Experts of a small language model: vocabulary 32000, 10237 steps.
Below are experts of layer 8 (counted from 0) of a mixture-of-experts language model. Rows are named router (the router's row for the expert), up (a neuron's input weights, with its number) and show model dimensions 320-479. Each number is 500 + 25 x the weight over its row's rms, rounded and kept within 0 to 999. Numbers have three digits each.
After each expert's rows: a language model's description of what the expert responds to. This comes from a sample of Wikipedia text that the model never trained on.

# expert 39
router:516468486557439539503500478519515490528502504544460494475522487522484449466511485486500514547499536496522453548500475493492515474499487518557520521508507498540505470487455513525510501537539494490490464521478498479459506488512525506480497526507554512495512515512492474506490487443482498476466488503518476487484493540499512527538478546494541484542496525541485513485493563476459509507492526518507520522506490528489511480476510479476480451502617487538480463528527507515483484491484543
up0:502525502461504499483511499505513497523519474507535502514478470469546448502489485429509523515459504514466527478452522479530491526503491472481516468502529529516483492541508497480508520499486513530478507498527489508516457499478502447500488466466506488547509449541496478497475508498482517482500479463493527533488505504494504475493473493497500468452505498450454506527474503501493521496533475462474473514517540517494439516502477535521548501542473518501471523523493494558466501532533506
up1:524513515526529493510500517489510488536526474501529470486505475525508516533485493482509474486492521511544503494507499531504491505523571526509502520528479530494504468501483450487502505476496501518513473467519509490460523498474483504528468481501472461538501486495467485510480479485542507509477480546475479523492514497482469543483494488518472496524494483462497484462530521476509515500461469472472449515499496470547523523519528483509521482482489497542480560524528486472469462523504514
up2:479496469442500545514518472539518487493518520462477523481489529459466501475474502482481558460532502527531504475506508458513537522476485555480472467487517457494507523460511504520530549469527500541499503534498495503472492487489472543506522472515484467483523484501515499510507487482536526498510506501503517451531525487494490518496506487478544523512496517505521540516503484502514525530496485524535521534504536549461496500498540447460531538522494529492520526467520515503543502489495486
up3:441519534491508451529502495502517485504477489472526506524504500514476515499532500478525450468526474514492530512480452480537480469538489482534534506454522466514505464518488487518495487527477479446526530491441474515476544544482503447509517479531469491492520533508521490522473492497509531563502528483506515478509505490498484497476514497520515508533543488505521500487473463538495469488474514530489477502515516512489555449505509470423493486484461503526487517556476507503488539524498475
up4:542554522499500482517517525522403511512520532496501506492506443513503524508493520502478480497519480505521462529460492490472467480473494600495493510522520503485489525487451497529487498519472489492531508517488476483472535496512507487514470505514521500496471532485536487517492486507518488484451492509499469533474540484476495525494509533464483477489521486477492521472478503510537490515504532485529488485522502499494498496508509484512502457465515487494480507526492519506487507458486479
up5:491498477502525452462457490486485466488479508470496532482520519499486534495483547534482490505511536462526470496500484484444485508514495521495483521514473515473519498517500519528490502447498460453516501490516512521518488533472463505464532493522548497496501486497484511529496460523509485531527457504454479528500507549524521503525519480487456544467522490540467537525485508526511511531457509563452528528534491496436505527482495484545507473486518518462463503547543469530582494527500500
up6:507517495531506462533483485472471488462483473492518519534459459475538514480503495459540496474517469465478531463479508486548513488513452534501516502459511490515479484433482490475512437486531552507493567534515515489482506462478522488534496500526539470521505500512455519486484482486513475505524526485496479532497481540517509484489517501491497523511457512477500489490540462506469480525456476476534508403541525497478505526556519497486474526535503481515517517477478515475485526526462525
up7:501542485459575467499490502527491490488492444525490510475496527518472487518493490529485463494478513492460530505483498458449555506536514478534520542491471471518509507525457489494485508508502512493472526492539531502527452482483498508519492475501520513523477531518502508518497509528474474535510497469470481503506495507506519512503537504526475472494530525493522529445496486490533477496494508518503471501516496557486529517501510502551516470477509501461528489497506535523458466514484465
up8:468549484509481472508484514475533535467518536518513486475478529470485526540498526511498504554549517512499487519491478534484482485528502513477468513492478532511473492546504460537444548497494453460536457519510476510465485464485478541498514550520517513497553506495497490527506465478528517496516527518526501453447467474513489489452523466512511483508491508513517489494515524488463488449492510510498495493497510496500500475474548476481552471509513476494568496512518568494548483482506491
Description: Table cell pipes, line breaks after section titles, and topic nouns in event articles, such as tornado, highway, election, aircraft.

# expert 61
router:488518502541525520514532522479491498530477486477470506545523502505523510510517518504457470500536534526491482540509469486477547540477487539465520488499514505491529439523522513471491492510484461495497493493494493510511551495500486495493488498507506479517460515482485524453509489512487503538509507469485499513497494505497489487532483525519509485561527550468478510522525527557541500540517516514469488521497490529490525490475504509517491553474579492479475475516522521482518488452479485
up0:526539500487508483459520509501469523504512464530517437538490526494516464479482497457490479495504507516495522449511526528497483499490552463534474514545475518499525488501531505488521531542490517548479470510503489520442522536500478490514492530494502506486554509513493517536464490472495498535523522499504510465487550479525458494510510525519472542488436510534538471459510518512483515484467493501478480527523511528486490504528548522525513498548507479479449494487446470506540482484480505
up1:540519519478509485501527495532531510533509483503502558500499510530508507528501503458476495489484455558491486479530497471484539527507470514526506517496477515496509521516442492511487504541518510517501545516512483492506531534545514519455520492485503489494543501495515481501493563462513485522566534475473467493484480515528496479525524481508470508516521513484532524493496518517481439474524463505485487482506494509475489484464517469548521490504480469498504492453489485489509516517513509
up2:463499476484486482484514516481553499494483528467467481480496535500507528529533487457484487530492512521489557493508491479552523550513475472509485507468523469493474521514524492498549474439484519507487525501489485521498476487506531483444504518497507494489531507509434501499537503477482510494514499473450509498465525507507465503504507486535488495440490525471483493544454475515507500497555504497493526497528495532470472511495442528501532480502452481479506480510492497554513495475494486
up3:478461516462476494503520493524544483487493486523514504537504486472500496439519504522513509526501533480519486534491507483506518469498475498499516495497495480521464501536515530524481495479537519524553503526498533493521463564466499472540504425525497484539486494495503541494550487500463484486485483499507483539464514459495519498519451522488456502527536516532496504476493451534505554482498481531511529504477516487468524540492466497491520482513522518490492483509471481530473545521528521
up4:488500547485522495521470480517506510530494466500479479460465519521499444509508532485547503534446536515503503495497496476506506529488511511499519520483449492468534494464496460506481474469482517500482488527470562510504500514536513492474483547488533495512534492517481534538503498513527528538459484467529512485521519509539515489513481481490518506486537497526457509523532461519495522467462458515537510497512497478479495513467497477556471452457536485498462482467512520467503488534483487
up5:473500516520547522493495483506532475483547490509485522485512508509482480493522496555516498532505487560498484500509475493502536506511464488491539484489514502505499512487501496514502454489462518511495471514526493471490518471462499467490477519545491520500511495484490467493512494490483523471462460481552466559538475481496490513498461461453492538529517491482456495500502498508493531489470514497538513478497522503522448489482565498499494486507520495489545472510550548484489527519485498
up6:495487464527472480504487479488503539493497510528465521518491485477509528546500484531513527477469483489515496487455488529478491494508515496487525532556517508535497438494456510474540497516462512489500497496490477450520518479488506481501493539550492489499454502472502467468486448491505528454499503490496507509493499473476505518523498481466482449480490508529477518498485515601506512500507538513499498506485518504524475483502482517445493455505528509476422517495513544495499529486479500
up7:488542518515550485488512503468527454528493469503532494509544512497506505544543511489520545521470492493547459492490493533485477561485512502479505476491541478498511463518529491512445465512515502485468502489508499502489497517512473446496535537513487504494537522448538491481484521539490478498542517510501536508509499489475490500520510496491485526475487522512491508466513542498506485494488497526532506541534560514506519495514500509460533517459454526517507507552511517478542507492469514
up8:550542495459519468506512418547467460505502494516495431502513486487489502482516510522522485518515483524483503503453528461471509526540495494537486486510499500471494476486461514470493476491480499506466514461478488514535469514526519530522517495527518510510475488500523509509509505466519491470512481499444499512534535462522466481487486522496547487514487519475515539498530465500511511447488489522509467476467473522528511457479455450479528505491522509489466494479477437503520508533504510
Description: Degree and frequency adverbs and linking verbs in descriptive prose, such as well in as well as, known, often, most, is, are.

# expert 5
router:486499486509451524501459469494493497466520509518531503461500540511445527481540522502501491510499528464547472505497507494541471564531476492479473486475488468515498513507488519498461487480531524464489524462469515461505462475507516514533502506489462479533483470497498454505485533511550463491499436530552447517477480509481491486501506490501493522505448483504530490520474494490492520492461495507518498495526528470510535494508468478510502501504466534533504489495515535480433496508538448
up0:484517474514486517494482540505552505493463492513472480523520532479476521486500506479484513492529474515451474471467500488478479467468500483536509510502500536477473509530507470514530510510449512517416505538498480470481468507520499514478535509522510472535489497537528534478513483491481480504519512508487510524514506517520539472496519496461509511517507524548523497493490545556522513503476479483460516543482485475548494538511529558504485460517509497491537454453482514483497449500507555
up1:527576494534454477460515506546498472540507537453477500507561529484477461523496526481453500497467523508546466523500525502490509520486542513473486479484470469518523480511505496538479521489525504509504496502529510468494490455544515527467504483508519513548450533499491514542476466497525471493500507533460495480473554514466513537510522537498504540464522518503506496499527478520500514510482511522476458534534499521508534497468498486537510475492506529510475521507512524505477523496534507
up2:466460501459499508498490467510472506504523503545495475498553468512523557492486492468485510517531533519497498508513491523506471483530520461470454528485521451469510505488506492533511476547503520489487483540474504492503528500495478503511497467498467545497460467467504555477508459512496506494546488526505527518519500464577513500476459507500515522497465496472501496539484522487498495508498533509498477418513512536475488503537452547505497508467500532497476464436463508528521478473532476
up3:506470525466472486507472539522521538491522487488512512500471463491504495502472489486484451555499480517455491521471536490529484532518524493486488480488490496468492530514475498559486501542470475488502543521502495490510496513527484518500488476472510467502470469522453476495540526489466454501533542487486486518518540541491505482565504488441485481472487470509501484502540456511494499482462507472487511500516522488460508502484449463519513503506489487496518543518529496484472451479512529
up4:498505496499495499549524423499496523505511539491486488523533450502494467460492489507527484509494548549483502494503505469535469527509521522504466500491484519512491532485533506475482511487523486504493522504409486494537466496476488528506474510525512537538499518514475508486504540502513491458526468521493584567518505492450499483511489480516505540483475512466527489522478525477485514474513529547512545467523504502501527488504486498494461532504449523522507491535503451539526537513504486
up5:548548531514494497495514527453474519474477455505495552503507491502483498472522446513503506477479474460463525479554473502490446506501498560428514535460509525496512475478494494547526479515496451530504484488495509488574520518543515468549483498528499512525495475495508487461525471502472480499495526508496483467531461457515478492517499493504506493530526523519501539508490508538516489447519504497479439508508503506453512499497480485458507515528491459465465509496493482529464504524521487
up6:484470549516491518476503511491471498517508555494510524505457494479511485513456503486528492528513468524492496474472497457521459477465468488491513466481464547528507487467514495542552497467505483519518437522520508464478514520492508528489486524457497530537550472473505470503558494503487519505514515488484513523484484466471532548519476497500509479485492518545533518495501452552527492495521504503517516467504476512479492535488487506488507506496508504512557495465545509506498494470520519
up7:513490505494481491471491521504500501502499502528500490481534459476470554477515573525515500505516502508516484427552465466478505534509463494524463489525488481498479482489485452490445453485540522559494515506468530518490455513517539512475484488512460545529504514531470484502518471491473457541487484491539495479534513474470472477513501500504487484489502486493517492525506480507505456532486506525519484507447494498557519523527521439520468559516536492530523493470513496505516522538520551
up8:479448521501495536516480509493511459496522477480530540546477526491485498467478504526483518466500516520443502518510514479545509486474517476498508532493472502492495500494509458480556481461522529521451489544531512536535476474539504521508495480532538481484533498461531490501518474477511552503497522500493503458516474485503517526497534457502479521527528498492546466437461457494468465519474495491471510517523535523498528498484513495463526499488543537503524491503519531510524538477524513
Description: Word pieces completing surnames and place names, often in sports tables, such as -ley, -sson, -mann, Smith, Williams, Rock.

# expert 25
router:508505501524543489491503504478455503481487486551498496515468470507458458529505478493466520487543505507500471521435499519471558487488512514537529497531515500444520503503502501503506509519475499482463506507494518509510474506489514508447469467465545494489519461533531511525482500497545478533543498469494472554465565510476484507502502532467499517504443461499478522499515505485493476456508488525466488488496484519515495474514509496502464473504494491509457532487533474507504525500511483
up0:525501517449505480453521492472484484503525520495476511464518473525520475473467468489518530506498515453507497498489435526520524496522528473520492537526507549522487496501554490524509514520552519502476486545504519542451541526441488499499522493479516500498448496533463506504499515484445522524482484518511490482510520511497482538481463537529494470500515491528501501491481511488495504494506496495459526543488483483516494479450505513460490522513500524553484496476539522535477508442533489
up1:531517484486472504513487485496503509494518466515508491481480459516494491503494512528488488498524543494501508514441491512507482475485485500511529434533513526514482541495530486514542487468536509526560474501506482501512487489515462495506522505484533516508468493515460477498494500503514496546509523517474479464461532488455522482498481445512474528514526523512509482480498508455555463467500558481514536529507486572514538521482480489485531469493479493508468506488460512480493482515530493
up2:498503469531466517510446501515544464505499494481507506502530484493474504502523501475463478511498563496467511526519512458531501514524503528500474528545453483514527509509501489489509471484528524483489458506479510484521506520506507490503507505473492520508488479506498521490470461525535498471504509486486475528505471499484515472520486494500542531570470472483510521506545520524465487455481501510494525494461478510512513532494498493509515523477504505487512491497568517568509538492490458
up3:505532516471508437500554527485517542495499480510463453474447504529490499520445527520511505529496530519487472458463500493532466476499502486444518521509526500524467497477497509512526480521505493495522530508490511504499518508502479512514491460545516472519426526512504506489487453537487507517508522466517522422480529510480481506511484500469538489460498498518514484513467479504546486462493513532536468488498469509512532517493523503462526501466461512469535511517509521486504488531468498
up4:483548552550489529515499452491513507544536471495512481530473493495491532485516503477496506490517542487484495458501467507522531534509509510470488524496481493483560476518486468485524474502513502473459487545459512481492498498501446523496518485513479525519504491502494469481468491476513473526510496508493528513474514445507492549540477556461476545534467456461497531509482486502542518462514538489491499486507537481480461559533515500484530468477497434475511587530496531540478487517542531
up5:485482500505459515552517543486504476460555519487535529523496501468536505491507527508525487484530484490491502504481491471517550493488494481483490479519499468512510470542507476516476511491483502520479496504507504504486539462493489525450452509456415452501514496496484515473509487532507486525520514465505558526496485568502499504494492472513466530490495511438472504545485495483537526533509495506475504511496478506514514473469497464478548550533500462446483516538518508509508486469521529
up6:444484458478493523535472565459510541503554516538510485543501494542533524495479536515504488507521487513494518496500479526508478540545517507481547489513507482530540494509492485536540558518506466502477510505511439546488500496455474456517485521507492494455497507486508470467465539482524459479540473511496456505490501511484518484505441462497498551525515495479517520493496500466531514492518524518488486563524551482498453505484533540502502494515496545468521498544493495504505509516504561
up7:475455511483500519447529522503477492502493501492479527497548498530445473469508517477530495497489480466517496580506457514468494445510508475516474498438519497530501482476444523511464499473529494490518471471497507487464482563500505495533492510498481505531544515516504512530480507488522480492502537523491544490500501535502521483503499520498469482470491489509486481509497541529515536483504467539482451514519531500502494461536517449533492503520525535494504498450511513502490512496545518
up8:542526530447458528564543525534471520514482501502501549527525507512482498482533504494483481482521551532538459493490505495468466533490459484519472462497511466480512492518474490533531502552529508526479493488513500460519486535523480484463515525481498507496528503491531536473523478453549501511478491525497504541484471519478515502496495523522488463523550472450518477481508530472507492495470506516460511509534550548474496500519475491498465499510475466477506471474549507497468468487497505
Description: Opening parentheses, quotation marks and square brackets, notably (s) in infobox fields like Parent(s), Occupation(s), plus took and death.

# expert 0
router:458529508541558528485525497457481477518498477554455476554527472542484475479491456493458472478480524513516518524453517497505534498443464538516512466527526520429525473488505491503524481483443483553467528468460486540498553508471543462528491474506523512486465472485494501448477499540452490500490532504467555556472452440499512518500496479544481484516482491518505496560518495476512479488513487487502486485479520500517485499509501474484521512482443512515503559521456479481505500487539545
up0:485503482518520526472515509535520502501565492514515499478534480455492458492533488529546478490501484509502525504496522479498517530492516467540514486483544512477527454499547479502500517529501508519477475508500468523481491476501472459487485468468463507528492526501523488475492479515494502499464510433484502459497449474533502498571506507516503520510461531458492485480516528484516507566504506499487557456486502506494517537518506515496509506460510478484480498513512478481486488538494472
up1:448457500502482513477531519524476511489501467530510509512480507571501484489468544534529482466492470493484477512450516519489462530541552518534500485522481449489511529487504521508488508526490485464457509502527520480501467491520462493491498459532425524460504496493491466535470454496524526532478487479466504540547471533461469478516486452517520517495492495482483504464516530510493500478478522518475431506505503495528498501493541514511487509499479484444495437521512502536527464480527523
up2:491463535497464472516517496498490529502493516523486471478509481511550522479511514482494505466497486464527506477469454460517489471542491446474483490475465475471531454519447516488551516484521487529515514520507536508473483439482457521492513516484543476512499479454480466487537494494499514532524526508496526524472510489479474509466475493524504540501493476529439495508499481486505514509495518519479487513480497515526499526505477561487524491528493502500524505494509509493505460518485545
up3:518505456504494509502461487552497496469508544501495501522448510533550494491475454483514541523551491495529488523489490484501431544528508511509518513495486533519501556479471517545499475490536497530485554509489501530487504488523509493543512442494490511463498490523487501465486483470559507486531509478465541515509545523504493529470483515468528510507494483517494510447510522507503540510518523517583490543489501499507487521485517511524504517480514507513494583520512493481491493481481529
up4:459504511512516537464457543512468496524510531500492488484535562497492460415488459504512523542546475527544493475500494501480488473514489524499492490469506484490534501504524511506497527515481519467457523455504514488468531524508462551477460468512507495525503508525503493517502486496487472527498513485478499487480475498502444446496502498528485523475494467510502498464536526450508486489505497520493484513557528478527496518491500525534547507483508473488493486479524499525514448483482510
up5:484471496534475484488528473497491469478467490540440546519460528520502487437493493491485488497523501455473501461502488486499485535504469501523529468540465460552484478447478504507461488520563516443503514549511489461498505516487521500519492450552478473491471499487457488519499486491512467511501518486480464487514481504495530465488538536456529509479537516461468527502543497489490508515464482482479487492490506531509501512524506541559462462515516549554509507484503439512505527498502494
up6:519450506513486516521491480521515479504492528505484503443484526478522466455460537480497509487516528535500479528517506461487504505470464509508519510446494473497519481506521544486476467487514519516478495491531474490509523538432462503509493489524480450548494510508539499479464484474478531564521525498504525477531519487507462477481548495504507534476510475453496477479542511500466506466542500498522472459498480505470485492513491490507533505478520539470485479503504432549459490516472476
up7:457501493480536510522488519524513512483508536481460509514516480497495473497481487515472500497510481507483471506482496510450482462487469492485514527511494510524531486470541503491561512461460489497478530483529499535492513514541530544513486485485535516488515477476507469513480537437467504527487491469499507531463514503472499550549525520491467488515531506476493540482512518501509503505502468473501493535493524508454509523500519502509485447543499494477503493502508515561499510495504517
up8:481528504490460504479494512491486518557536500517452508490503491476504551485528511493479514525463478478562514508515468534555454476503498541530519463501525490472559521523493480530455521483500529469469473485494439549524516522480439502505514495482448509526506510536538510457481531505508477509466467518521498486491465473532497506518498521517534475509497445534519466479514489465463509487527490458527540524495501526480492509495550535496507531474544547517508518497506500541457493508453503
Description: Narrative prose about people's actions and speech, mainly verbs and function words like said, told, asked, because, that, to, him.

# expert 56
router:521526439522480499504448488538489488496491497494520504459475544470496524478509536470537494496511500457473535445517521502464521497497495506484465515492538473571506473561547536488497527507524536497440517478479481480494489456505424482509528502526481475540500476516517515473477516496504517517463519522524463496489520453473517504506539498521516506509506480498512521535510510510538527505520491499506509496511495500544525484493506450476485523521438544521491516464468488490462485546512473
up0:469493470458490548503490538533485527499519535513494542526478508504511493494475524510523511494487502503488552522465520514515488502507477508501470506522490486500508506482522506514522460539544515502523449527516523467523487503524465496481531544524485462505510474487486499489528515510464468486500505478531519493546515517500496535462509484524461499493502479527497482512449482549506525520492449502507539440485465470531470497456504476499509480486504486487474496533487508509514513496495502
up1:516512474504524517519515516549508440522476504529536493518528486512501512527491516475502546532506514494478537499520495486465522492527485491508508504518485494450503500440514450515471461519467487479508521512507449485499470522487465520479484495518518515481544478482485512538514497507542493530521524500498515486542490498500473541525472474463486482479510497480522533478486485508472502523511527512457521480502449505503467553484541483488521510509478482485517485507501527510491518489525519
up2:488520521491550483530488473479518478551520471513544494484472488509502468537519532501554512474458503528509482538541444468546475529488453461530507494437507473499481456471542456529488530526550508492503477482535480454501488517484526523507506521460504475496531502484520512460507498538502527496474472467530466488445474488500521486512525453500484443527530543523482459462490520499522512509457459497501565528542515458518480476518511522436500527537525517488462474537479489541546494486522511
up3:540500499510498505474497505492517520499528446540511507529468512532472484506510497508490513533477511511515460554521504520500498497484528489513504513510500506502508472461466487496472500463512471509491470485448533463551475501528492518452477473479528534527519511480477477491518523500517500509469496447485478474494495441517482504522498529507478477505551513506507485486537477527494453504485504454473524500451464480516517484456479493489489517498503492456502513530512480510538496467545510
up4:467549478504498504506498493526497496457499516508521454456526498535536497516496469506498512516493479504488519518534525486483532529529459486483476524532503528505475483513457501511534476511499517513567548483510447510478508448561481508515488526463455519513541506528505490487546502502481474543480527508479495507502481491470484501490510456540512551481537505549508521522497477505489501471489504497484468534481463478492533477488509490507510489529458506505522496517499471511495504494526478
up5:500520493532506479501510487524498509484504528511525515503471461492554504500498496468554512480500491441525452488482417492500517524530490463533511526456528468489472488505488519494491506549447474504499526502496479446531508481478500480512518469539519472533516483489529523493488538449528509530504501469493524522520517507492494486505473529476483470493535509515500525489475503524508469472508480467516522525502455520491448498466514469507549480497520505456487496538491543463524504498513469
up6:540463487452448500479485501469493468480564475483467516521495416510499515494507550487459496527493513468487460504459483499485539514522490496522495481507511492537501466506511514455479534498503502503495535521486496505523502470501504518514493497532533500525509550445468478490504516474478516441496538555512513501492524504483495484511515493504477506500491486472531566476499432500523512499523493478491527478502507432498520493520526507481514547465525526512457520499466487494470538480497532
up7:471525510450523492517513538478491561478510515550537501553525447561524523496450502514500462464485521492518507495499518497491502479480526465504469485506529549458478479520511496521474538503534492536527471543508488507523553519464503492547493471501499500502487493526506448474486546480510477535475498451468505530526495451493489518505463497491541535478461471460510464493496507530452484477516462489468541461483488495503515519515535508557515514532475457495501516475528494495526510542491500
up8:505528487502517501538520518504481510484509484493448494531463501481476490495528513477491504475494463530512505500495552483497460532482522515515461481496500514470571461500522514498532513490474495523441532495476483518477497524538528421499488508506532515491457501495504476503473463478507484531492534490493497521496494468523476519523477498488510497527512482531460471519518525516515441484509501493535496516453532516533468524490447489486468510445492509489510504494497506509501501449508491
Description: The word War after World, plus letter fragments inside German or Scandinavian words and names, such as Will-i, å, B-ingo.

# expert 13
router:455491527475498500529498521507455483506552504522490536534487428557486522489468471460516514470493473486503487524518468517483533437461489559479512472526521492468507476521499510520496463500523519474503449534469466525500523549493484492511480494494512496465482493527555511467468467487515500481491504496517503504555499497496498494450474529524493532522517494498481516506514522478485555533468489505490531522513480548526484491494503487459496506488521503505458513483523499487496493425496530
up0:504498519496517483495558459508500482514483467483458499469510483450510461457483499509514485510525494555488493528502486497504529488481512458481481480510511507472505458485504523489543535475474494468500498511527520474480497472502519567480506516510541503480433530520497485490503500506455513526481499542575518525541535488487486515502475460526475496465537524510506472540471511538440499480522490512498518487522506480485505500567555454503530527515480449528477484536502484503501492495555486
up1:495520520512457496540525473569493469479521464511507512473542536469518507506482515527463497511519519480520477524491553464453501541485534515503511489535496478500515513467528467507497490493508484428491534513464515535523499491499503506487470470502505489505500508509518533517491497458495469519497543514494515486493525496505525541490522499469474523475562559485490449489503495493479523494515494511476476479523486479502493525537477490529489544498487504501495468498500494514501546529486500
up2:487494507506514521531518497476480513484475535493483525548538524524502484503453481492492540499503512515481554485486497479479520518513530520519543480486482506531481489525479502481497499474474470512491507466516506490478475519561495462481486518453512480508513547494518503500484505551483479531503505470502484501508516496471470470492537518455483466445470522506487557533478545487515504483514514480539531526434471535541518499478496486467527514525472495524484534524481504500538510537517497
up3:494535475506520510509498518495505515501510469513488502493487480509491486515537553479498510498472515563526529515474494498487469495510445465476479535505482484528450491490505466499448450493503532549503507486546506500515484512491454486517496492530484496536537518512470513489517479483504529510481554514484498530498473482501494517491505496459488510497494544496524492464497494547524531513500486541479471500483486513519475509509438537523452491531451497510486526536488444497506487491505484
up4:521498463503479543463561502474537470504490487500463494492492535511493480513458492501530538523503484527494494487471488478521497483500503517481533472500470493478485509488474501466474478455471512485511523483490542494467424484497491510557518499514526484500506497471530502508485493499467492498451505479501501491486500564511498520495527496505474504467535519487520504492488506471528510480547482533508469521469512430532500504486508495481508524506503479486499474524557477487502525533484486
up5:498490499505508499525535488543503505502491512486491495505493464467544488547504498521496530483507499484472492503452522530472494522517453485496489565522532503498454501488485504502535556558542500510497490503510452523512481495510561489507502490468488503518535492498505515472589487486528523470508465493493444518502514487482482478519493487478508496497482485478444505515498513517469490513509525523534535479479470492471450465467465467537493522535492506546487471490500489461461466467471511
up6:445497527460482482489463512533469450491498483543477474464525512511511497528494482533505506476541454509501553504509502496470501531475500464490474529516460510522504473450473524523461481439508535543559493559478492483502456462566501474535502531539521508495528476487473477499525465459464505503514501493506502523501507510501509520488495522497515530517499497519484491482517544537484501475525537479559524539495553488472510510535535523485513498470523505489514505469468484485536487527473494
up7:502496526500482497491474477543504541498486500509510468496463454506494512508477484470544490534496487504483516509476541453476525486506512496484525501470481554540492518495501460489539539466486488501513524528513495469510519468519480493529454521518487490526495477487476509493487533472459517519514490506509555525511495509487553436487467434485454505499520522513532534517477506499491532493550504473465494473489525504534566550514501520509507531501527487462459534495542476527481531515522481
up8:501467505516465509495504469510531471490529504517519468521506503501516480481511494506469481513476488502493434496493501519500458451455489501492495454478530488506529576430525480483511473463474495461524473462507530535478509575452518488498504458490521483474464479530480564494463526534492495519503492533478512509514467486513490511522489518479463506466451502450506476550502502501519475513465495543477520498510513477492543478456504519479493510486460489525512528511504477462498515509495576
Description: Words in legal and governmental text, especially Act in statute names, plus repealed, law, agreement, agreed, and month names in dates.

# expert 23
router:467496523556530468507525531486489503513524483499503500537476454499504492508498501539494496512573516543481505524491481484483565495479481506508521455532474515459529437496478466526489483509502495543521534501481503471519499486470463434470532525493509497552505494472496500457498517467502467504491528464492504497479488469464484507534481478533459517506486505479538510486486491527471512535520508546481518506489470503470491479477556494513483493493494547508455460499486501539502494530471525
up0:498481478465481527478487529495505506506506506465495497516525490506497487486495502483461490446495494502467475537461463543538546508522515500477513512510476475463537454484504486560534508532496499482514479520531488467479498524522503471495533556463495469490502448457456518492513486499505513487524494534479519479533503548508496502500515498483478503526511509554497526508494509486487509456492502505492504483463504520506482448485499464462476529462474476494466481516519514514511498479518511
up1:517495544481509488541492510458499483442464526504489499520493516497515502520507443536468499507491477509504498474478522535491541496505481517485477523488499455516500501444492497449508516519512477516482516468500538487522495489502486498523482482493508494525459518490496503518498476507487532473511515453481527452488516512496486567523559477471510520508501454491483470447518468515529484488496511502496495478501508479487513464473428527549502533504511454512509490464471494460543495491500490
up2:477497534494471503514470491461484494469491512459489524459471496495476498476515481508535512491507512439480483495446466488523491508474467499525437479471516498485485530494552517461495482460486445475480496468509510534519497538518493504511524489529496512505479471487508545462461518475494482502514552539484542481471460546483490566522463480491444506498492468515515469532461499502495497447448496540492512475480494451497503540476519510477507517507517483526495527521491468478466501480506529
up3:496541492502509474500478473488437512542496502478486487524495462519528475442524497436495474499504540499521491513479489546471510541485493530495473492533492479501508481478523542500497473477458510465488535560477489464527518477554451519521522481518490466457473470507504446493512514515457496486495495515489526492483506536493513506514510458496478501502498478525536481493519500487490534541487513479518528542489478505502495490494535428493485530501487525480509477508523488482475536468545475
up4:461541545517484514505496516504497512466468465543445495520518528515473462512479518536483484509490527524499501509478513541462539522509484471467503523505529534519466495448513469516481507498495544513448492534447481522463506490522488439480449502488515444508465501536528516513524531500458487485474512495518542508498512446476447495508508530509506480501536536492469466486511540476434451466517506488507508525478480493537534495521513473541483512528472518514510542544454463533512505499531494
up5:491518520464472543489481521520509481482546504501504434528495494486515537532475553484500519493493493486476512505550518498518498495490537505523472489527495489553523498511502466492506482476427499541517478506472529527508497511573508528493494525560477526533478522519496478504504511505454480469503466504502488475531468484494546510457460470512488528485531496519444515530486506483494532531512457497510512476451546492481451510519496512542522511549504494478517502503475476503536521481496496
up6:559525521488504492484524463517478488474495469509533539495549484511478490487465474503519517524487506519508518541475509475508470535464503533521484519456511518541500465532512473476444499494484491512440552479486510493474549458484512514517483483481466534500555482499468463501458531460551517493501495496474498519505486489505499519500467513524481474490476514513542492489539542514519529498515504482507471503493489511506502501494505492546512542495460499530525496500537486522519461532527526
up7:505500518512524491501505499485500526556533521487445517523483502517495522522476506513491532487494488477535499481541495463526487472512535501529512466479499519493504541488566495524511488492489526441516487499503478472483527502467494540482446479470451503533517491443501502505471522500543503547556536580480516499490470506517543523500498514498501497526493518507493525481494492482511490537466478489510502497492524494536502488423486503530501454485504494480490486475506513501480541521480550
up8:540509480506539509499513508473491482497482522491520510509481515512456471479491495477540529523472471506500455489536530514470511478460533478506501516514455461510487480465497443539516503506473476490539531440486521543496519479473515483525553472514493487494488462523465502484539546450436515501487448488501518446512505524523463487446485488486522479482501499474461515512493483495470517488510482490496544512517529489454451506498479508477505546490486502430466480501511523508551497509496529
Description: Auxiliary and modal verbs and the verbs they govern, such as has, had, can, been, should, built; also dashes in taxonomy lists.